From a checkpoint of a small mixture-of-experts model trained on Wikipedia.
Size: width 384, vocabulary 8192.
Experts: 96 quick GELU neurons an expert, 6 picks a token.
Training: a variant of Adam for the experts, 1804M tokens.
Below are experts of layer 6 (counted from 0) of a mixture-of-experts language model. Rows are named router (the router's row for the expert), down (a neuron's output weights, with its number) and show model dimensions 256-319. Each number is 50 + 10 x the weight over its row's rms, rounded and kept within 0 to 99.
After each expert's rows: a language model's description of what the expert responds to. This comes from a sample of Wikipedia text that the model never trained on.

# expert 26
router:32 57 50 44 59 46 39 53 57 71 65 53 34 61 58 71 28 47 37 40 60 27 57 34 46 38 55 57 42 53 60 65 44 58 55 34 39 48 67 52 43 54 45 54 54 41 35 55 52 39 50 57 41 41 53 61 26 20 47 61 52 40 40 53
down0:46 52 49 55 63 48 59 40 48 53 59 48 52 42 52 54 40 38 53 41 61 55 51 68 36 52 39 50 61 52 47 28 48 61 47 58 42 54 56 62 54 44 47 54 57 41 56 56 56 46 50 43 44 35 52 49 60 61 36 60 59 59 40 54
down1:50 60 49 42 45 59 53 48 61 42 65 64 58 38 32 38 52 60 64 58 50 39 40 51 60 56 59 55 51 51 65 38 53 56 36 36 56 46 52 43 60 61 48 32 38 44 55 61 40 57 48 41 45 30 48 44 45 68 46 43 38 63 19 46
down2:50 43 48 65 50 43 41 48 53 65 45 65 63 56 60 53 47 45 51 46 48 50 34 65 50 46 45 59 57 48 66 56 59 46 60 75 67 40 60 49 37 57 41 52 39 50 44 67 37 39 57 57 53 51 58 48 41 55 52 66 49 37 38 61
Table cell separators

# expert 57
router:52 50 66 40 37 43 76 41 58 56 56 50 53 59 49 51 42 51 49 53 41 35 52 47 58 55 40 53 61 59 64 60 49 45 43 60 40 41 47 51 58 41 51 41 49 64 35 52 35 33 53 48 27 40 50 45 22 52 52 67 55 40 42 53
down0:63 60 47 52 50 31 54 48 68 56 39 46 36 62 36 58 40 52 51 52 50 47 39 29 36 53 43 29 75 56 53 71 43 55 61 62 46 46 73 53 51 37 53 52 61 70 46 47 40 43 55 52 66 47 38 49 50 35 62 71 59 45 59 44
down1:51 49 24 58 63 48 53 71 56 49 57 41 46 55 45 48 62 66 31 47 51 52 30 36 61 52 44 38 59 35 53 33 38 63 52 63 51 58 56 39 57 29 54 32 41 51 51 34 38 35 53 51 56 48 32 47 59 60 56 63 55 47 65 45
down2:35 37 43 53 49 47 52 56 69 57 55 61 54 31 45 50 51 47 58 46 48 62 53 47 52 32 55 37 44 55 51 61 51 63 43 71 57 52 40 45 44 20 42 48 39 57 43 42 65 36 50 47 60 57 53 41 53 67 53 55 47 52 50 39
Auxiliaries and adverbs

# expert 47
router:41 37 65 39 40 53 53 58 44 50 41 46 63 39 49 73 47 53 39 72 49 40 71 42 37 40 50 59 54 44 45 43 33 42 38 53 41 52 54 53 34 30 42 45 57 37 34 66 51 44 47 42 38 49 67 39 37 38 38 43 39 45 54 43
down0:35 47 71 50 50 47 55 52 54 48 49 44 46 63 63 42 54 41 63 54 64 45 35 44 44 57 65 21 59 63 58 61 65 57 38 44 55 70 48 43 65 63 53 44 72 57 49 50 53 61 39 67 61 54 50 44 46 72 40 63 72 54 67 46
down1:42 58 62 38 56 48 53 38 49 30 54 36 59 54 57 49 65 65 45 50 54 50 57 76 44 54 52 46 34 52 55 64 66 57 54 42 55 44 50 28 52 80 60 41 41 50 38 56 43 73 33 30 58 46 44 48 50 48 51 45 44 55 41 33
down2:53 55 50 45 46 52 54 55 44 56 49 40 49 46 52 45 59 44 37 50 38 57 46 51 24 57 53 42 53 62 51 49 58 56 40 56 49 43 50 49 63 50 51 43 50 49 53 67 41 60 54 34 46 70 56 59 66 63 54 52 58 39 34 52
Change and cause verbs

# expert 37
router:43 49 41 40 38 45 57 43 47 56 42 48 52 44 48 76 34 41 51 63 36 46 68 38 37 56 56 48 61 50 45 51 42 49 64 36 57 72 77 62 37 35 51 38 53 24 40 36 44 37 31 38 50 32 56 67 31 39 41 40 49 45 29 40
down0:50 54 55 39 51 58 45 54 48 60 50 62 64 55 50 65 32 44 49 54 75 48 38 47 45 46 63 40 46 51 61 52 49 46 43 62 28 57 35 36 61 52 55 67 52 63 53 55 39 36 51 34 62 54 53 57 69 62 44 53 54 65 44 43
down1:63 46 47 38 56 59 55 61 44 27 47 68 31 56 28 56 58 42 42 51 41 48 58 53 39 49 61 42 54 35 72 46 48 44 30 57 43 37 42 47 58 43 50 48 61 48 52 58 40 46 51 52 63 50 47 36 47 44 64 30 44 50 80 52
down2:37 58 39 47 48 42 42 46 63 55 56 43 38 48 42 36 52 43 40 60 52 53 37 45 61 49 45 37 58 45 74 71 59 68 47 42 43 58 38 43 64 48 60 64 56 52 58 40 50 50 36 46 56 56 39 44 68 48 62 42 49 64 69 25
Sports results tables

# expert 50
router:44 36 47 46 47 45 55 39 53 53 56 54 49 49 51 77 39 40 46 47 48 49 59 38 47 46 56 45 42 42 49 53 48 51 71 38 62 65 62 55 47 41 55 27 52 34 41 32 42 48 36 45 53 27 73 68 38 34 42 39 47 60 39 37
down0:53 42 55 50 52 53 65 30 54 24 43 51 63 57 56 56 42 56 61 48 61 45 50 67 40 47 54 55 47 59 52 47 36 45 58 50 72 35 54 49 61 53 56 49 37 41 54 58 59 55 42 45 50 47 51 75 43 53 34 55 51 42 42 57
down1:40 28 49 52 43 48 48 60 50 43 39 58 51 62 52 65 52 61 60 58 56 30 40 39 33 54 41 47 51 54 68 71 39 41 37 60 43 49 34 56 37 47 44 59 57 47 44 29 37 39 55 51 60 36 57 52 43 53 39 49 54 64 42 64
down2:55 38 47 38 60 65 51 45 50 41 32 65 42 38 48 52 51 43 28 39 42 41 49 40 54 52 40 51 56 49 42 40 33 63 55 33 48 54 52 56 47 52 43 47 39 60 47 46 53 56 36 44 34 65 56 57 43 42 49 38 46 75 64 46
Tournament format and standings

# expert 27
router:44 45 44 43 61 54 47 28 46 49 48 64 46 51 50 57 57 50 65 48 39 32 50 42 42 42 38 54 50 69 48 68 53 50 53 43 50 74 45 46 43 40 39 68 58 49 21 41 33 34 42 55 83 35 64 58 31 57 53 71 36 54 54 47
down0:34 57 42 58 40 47 48 47 60 49 59 57 34 53 56 65 48 50 57 58 45 48 65 55 53 40 39 47 57 39 42 49 34 59 33 50 40 50 49 65 61 57 33 69 46 58 50 49 47 62 56 51 53 63 62 47 59 46 57 56 54 42 59 49
down1:26 69 51 34 51 58 37 50 56 51 64 65 48 36 43 46 63 50 38 50 39 46 61 35 47 52 53 44 48 58 62 27 67 43 49 48 48 52 57 58 44 37 38 62 55 34 40 45 33 48 59 52 55 43 37 45 54 49 24 57 66 51 50 49
down2:59 39 48 64 58 48 50 66 53 41 60 66 54 46 64 47 55 46 41 51 47 62 51 29 59 37 65 39 43 64 47 37 54 61 43 45 42 61 36 51 46 55 50 49 48 50 36 41 46 68 44 27 60 60 42 49 44 37 50 52 47 58 46 48
Word-middle fragments, names

# expert 41
router:56 53 47 48 56 48 49 50 43 50 46 53 52 50 60 58 57 56 55 52 54 33 52 48 65 45 20 50 29 44 46 60 55 53 47 44 54 58 47 67 35 27 37 52 60 60 44 42 34 46 45 48 51 24 80 48 29 44 46 42 50 50 61 53
down0:39 52 68 66 54 48 44 55 48 51 52 24 57 46 45 62 59 55 60 41 60 52 49 51 73 54 61 41 57 71 59 49 55 42 39 54 50 60 37 54 47 65 51 36 53 50 35 42 72 60 57 60 55 36 37 39 56 65 66 45 60 27 39 55
down1:46 52 66 54 47 52 42 49 45 54 52 53 33 61 55 35 63 53 47 66 49 50 44 33 29 40 63 24 46 41 32 45 46 39 53 36 62 50 41 56 54 41 41 31 46 36 64 61 59 37 61 46 54 57 49 33 53 44 36 61 46 28 48 57
down2:35 44 52 39 61 39 66 64 45 55 55 55 36 55 48 42 54 38 50 76 52 59 64 46 45 59 51 46 48 59 55 53 48 46 44 61 42 68 68 55 52 39 31 43 38 46 53 30 48 75 49 43 48 38 53 48 44 41 52 44 38 48 52 64
Biology and species text

# expert 0
router:49 40 46 59 55 51 51 64 46 57 45 56 54 48 65 52 40 62 30 34 45 38 56 58 35 39 47 40 69 68 52 48 46 55 47 48 41 53 43 45 54 35 38 57 38 36 43 54 51 18 45 53 59 66 69 33 44 49 36 49 63 51 36 53
down0:53 46 33 51 33 65 38 53 48 61 72 69 58 40 44 51 55 37 49 56 36 50 57 47 58 43 51 62 59 41 61 51 51 56 41 28 47 45 50 44 44 32 42 61 60 56 63 46 37 63 44 50 59 45 44 55 32 53 45 70 34 66 31 45
down1:46 53 41 46 55 36 47 38 62 38 55 47 68 52 45 44 51 51 24 60 45 62 61 46 37 32 39 43 72 59 44 36 47 45 47 56 56 42 52 48 59 54 36 61 52 67 63 51 47 42 65 62 48 28 77 45 41 53 47 45 59 38 49 63
down2:54 57 55 42 62 45 41 50 46 61 46 55 42 44 55 42 38 36 38 47 47 62 58 54 51 41 51 74 45 49 38 55 51 41 50 65 51 50 62 50 53 38 37 44 64 45 66 57 58 47 42 59 51 54 64 50 35 67 38 34 51 36 46 38
Achievement and transitive verbs

# expert 36
router:53 39 30 38 52 62 61 40 42 49 63 35 61 57 67 65 49 31 55 42 39 36 35 52 52 51 52 43 58 52 50 52 49 58 40 50 59 58 64 41 54 46 37 60 57 45 35 72 59 44 43 62 39 36 33 60 17 42 58 74 57 45 39 31
down0:65 51 50 34 34 46 35 62 60 40 53 41 65 42 65 47 48 45 55 53 69 57 56 51 44 60 56 68 36 52 59 39 65 50 47 46 67 44 42 57 32 58 59 49 35 36 49 60 55 46 31 38 59 37 36 59 44 35 52 47 34 45 56 51
down1:48 45 37 59 53 35 46 49 43 49 50 70 70 53 60 57 52 62 36 52 41 56 38 56 40 56 45 45 53 37 34 49 47 47 36 58 37 41 52 62 37 53 58 50 34 57 64 42 48 32 50 44 58 62 33 38 61 53 48 61 59 42 40 41
down2:55 51 38 52 38 46 60 45 67 57 26 61 49 41 52 48 49 54 58 43 35 60 40 43 43 53 60 26 65 60 67 50 66 47 54 50 42 59 43 48 59 41 54 77 44 49 59 29 47 58 54 51 55 55 39 47 42 56 55 55 45 54 52 44
Section heading markup

# expert 1
router:39 49 58 45 55 49 51 64 47 40 69 40 34 61 45 67 50 57 60 41 58 36 57 44 45 63 57 47 29 50 42 55 45 55 49 37 44 53 57 34 38 47 53 53 60 40 18 56 47 38 30 55 33 37 65 55 17 40 46 55 38 48 30 44
down0:45 52 54 60 41 52 58 52 31 73 69 48 54 60 39 61 42 47 46 59 56 30 44 49 59 39 27 50 56 51 48 71 56 33 41 46 40 37 48 48 64 50 59 40 48 41 56 47 56 44 25 57 46 38 57 48 43 43 47 56 32 32 52 50
down1:52 53 65 56 51 46 51 39 55 49 29 50 48 36 57 45 60 49 40 53 36 75 44 57 45 55 51 49 69 60 44 43 46 57 52 42 58 52 38 42 65 51 54 32 50 44 56 39 56 60 62 36 57 50 50 32 49 58 36 47 53 47 41 69
down2:63 64 48 34 47 60 47 44 54 53 32 45 78 48 64 32 37 55 63 53 35 37 26 52 43 51 37 58 39 31 50 65 50 50 63 35 53 62 61 59 52 60 55 39 37 43 47 30 47 35 58 44 42 49 56 50 49 60 43 54 41 60 62 56
Table and infobox headers

# expert 46
router:46 62 36 52 32 41 49 43 63 61 69 58 51 35 56 74 55 59 49 45 36 51 60 40 40 50 46 45 53 53 46 55 43 49 49 29 46 59 54 48 43 45 43 47 44 43 48 50 57 46 50 52 50 37 48 42 20 47 49 68 54 40 51 50
down0:44 60 41 62 45 26 38 43 52 56 75 56 55 37 43 44 54 49 51 53 43 58 55 56 34 55 60 42 39 47 40 64 46 41 55 54 56 67 36 46 71 36 63 49 64 47 48 47 35 50 51 55 32 39 50 43 57 54 59 41 49 58 54 60
down1:49 57 54 57 50 70 79 56 35 54 55 46 78 50 41 47 43 30 51 48 47 43 51 52 59 40 52 44 51 57 52 63 33 37 47 58 70 56 61 69 57 62 48 46 54 54 45 44 54 54 46 54 29 35 45 37 57 46 38 54 55 58 50 48
down2:58 57 53 48 49 36 49 40 46 44 56 60 42 56 30 18 56 49 51 57 56 66 42 52 42 37 31 30 51 39 56 49 40 46 59 52 43 44 45 65 38 68 49 36 60 42 64 68 47 35 55 59 55 52 60 40 35 42 67 61 50 61 40 28
Table row starts

# expert 16
router:50 35 45 48 40 51 46 43 58 58 54 57 44 50 61 61 41 48 27 59 30 48 33 60 46 59 43 59 43 52 43 58 57 44 67 65 48 75 58 52 30 55 40 32 38 45 38 52 42 45 47 44 43 59 41 50 27 48 49 68 47 42 42 56
down0:64 48 47 39 56 41 62 42 37 62 62 53 54 54 48 64 31 35 54 37 30 59 45 70 45 65 49 28 44 52 59 43 53 55 49 37 46 39 49 56 43 31 63 69 69 61 57 68 49 47 44 58 57 52 58 68 53 40 62 65 48 42 52 51
down1:54 67 63 41 34 45 53 46 52 54 61 53 57 29 49 56 61 53 40 53 38 53 50 49 49 40 64 68 48 63 51 53 62 46 49 43 57 38 64 66 47 71 61 63 49 52 62 51 50 34 48 42 60 53 53 49 26 43 55 69 51 52 45 48
down2:22 60 63 58 62 52 50 56 61 53 60 66 53 58 51 67 51 70 48 59 69 49 55 37 66 53 52 46 51 29 47 68 61 51 34 62 57 43 49 45 48 71 55 50 51 53 40 59 58 61 39 49 51 66 44 49 58 44 73 43 46 39 48 66
Table cell separators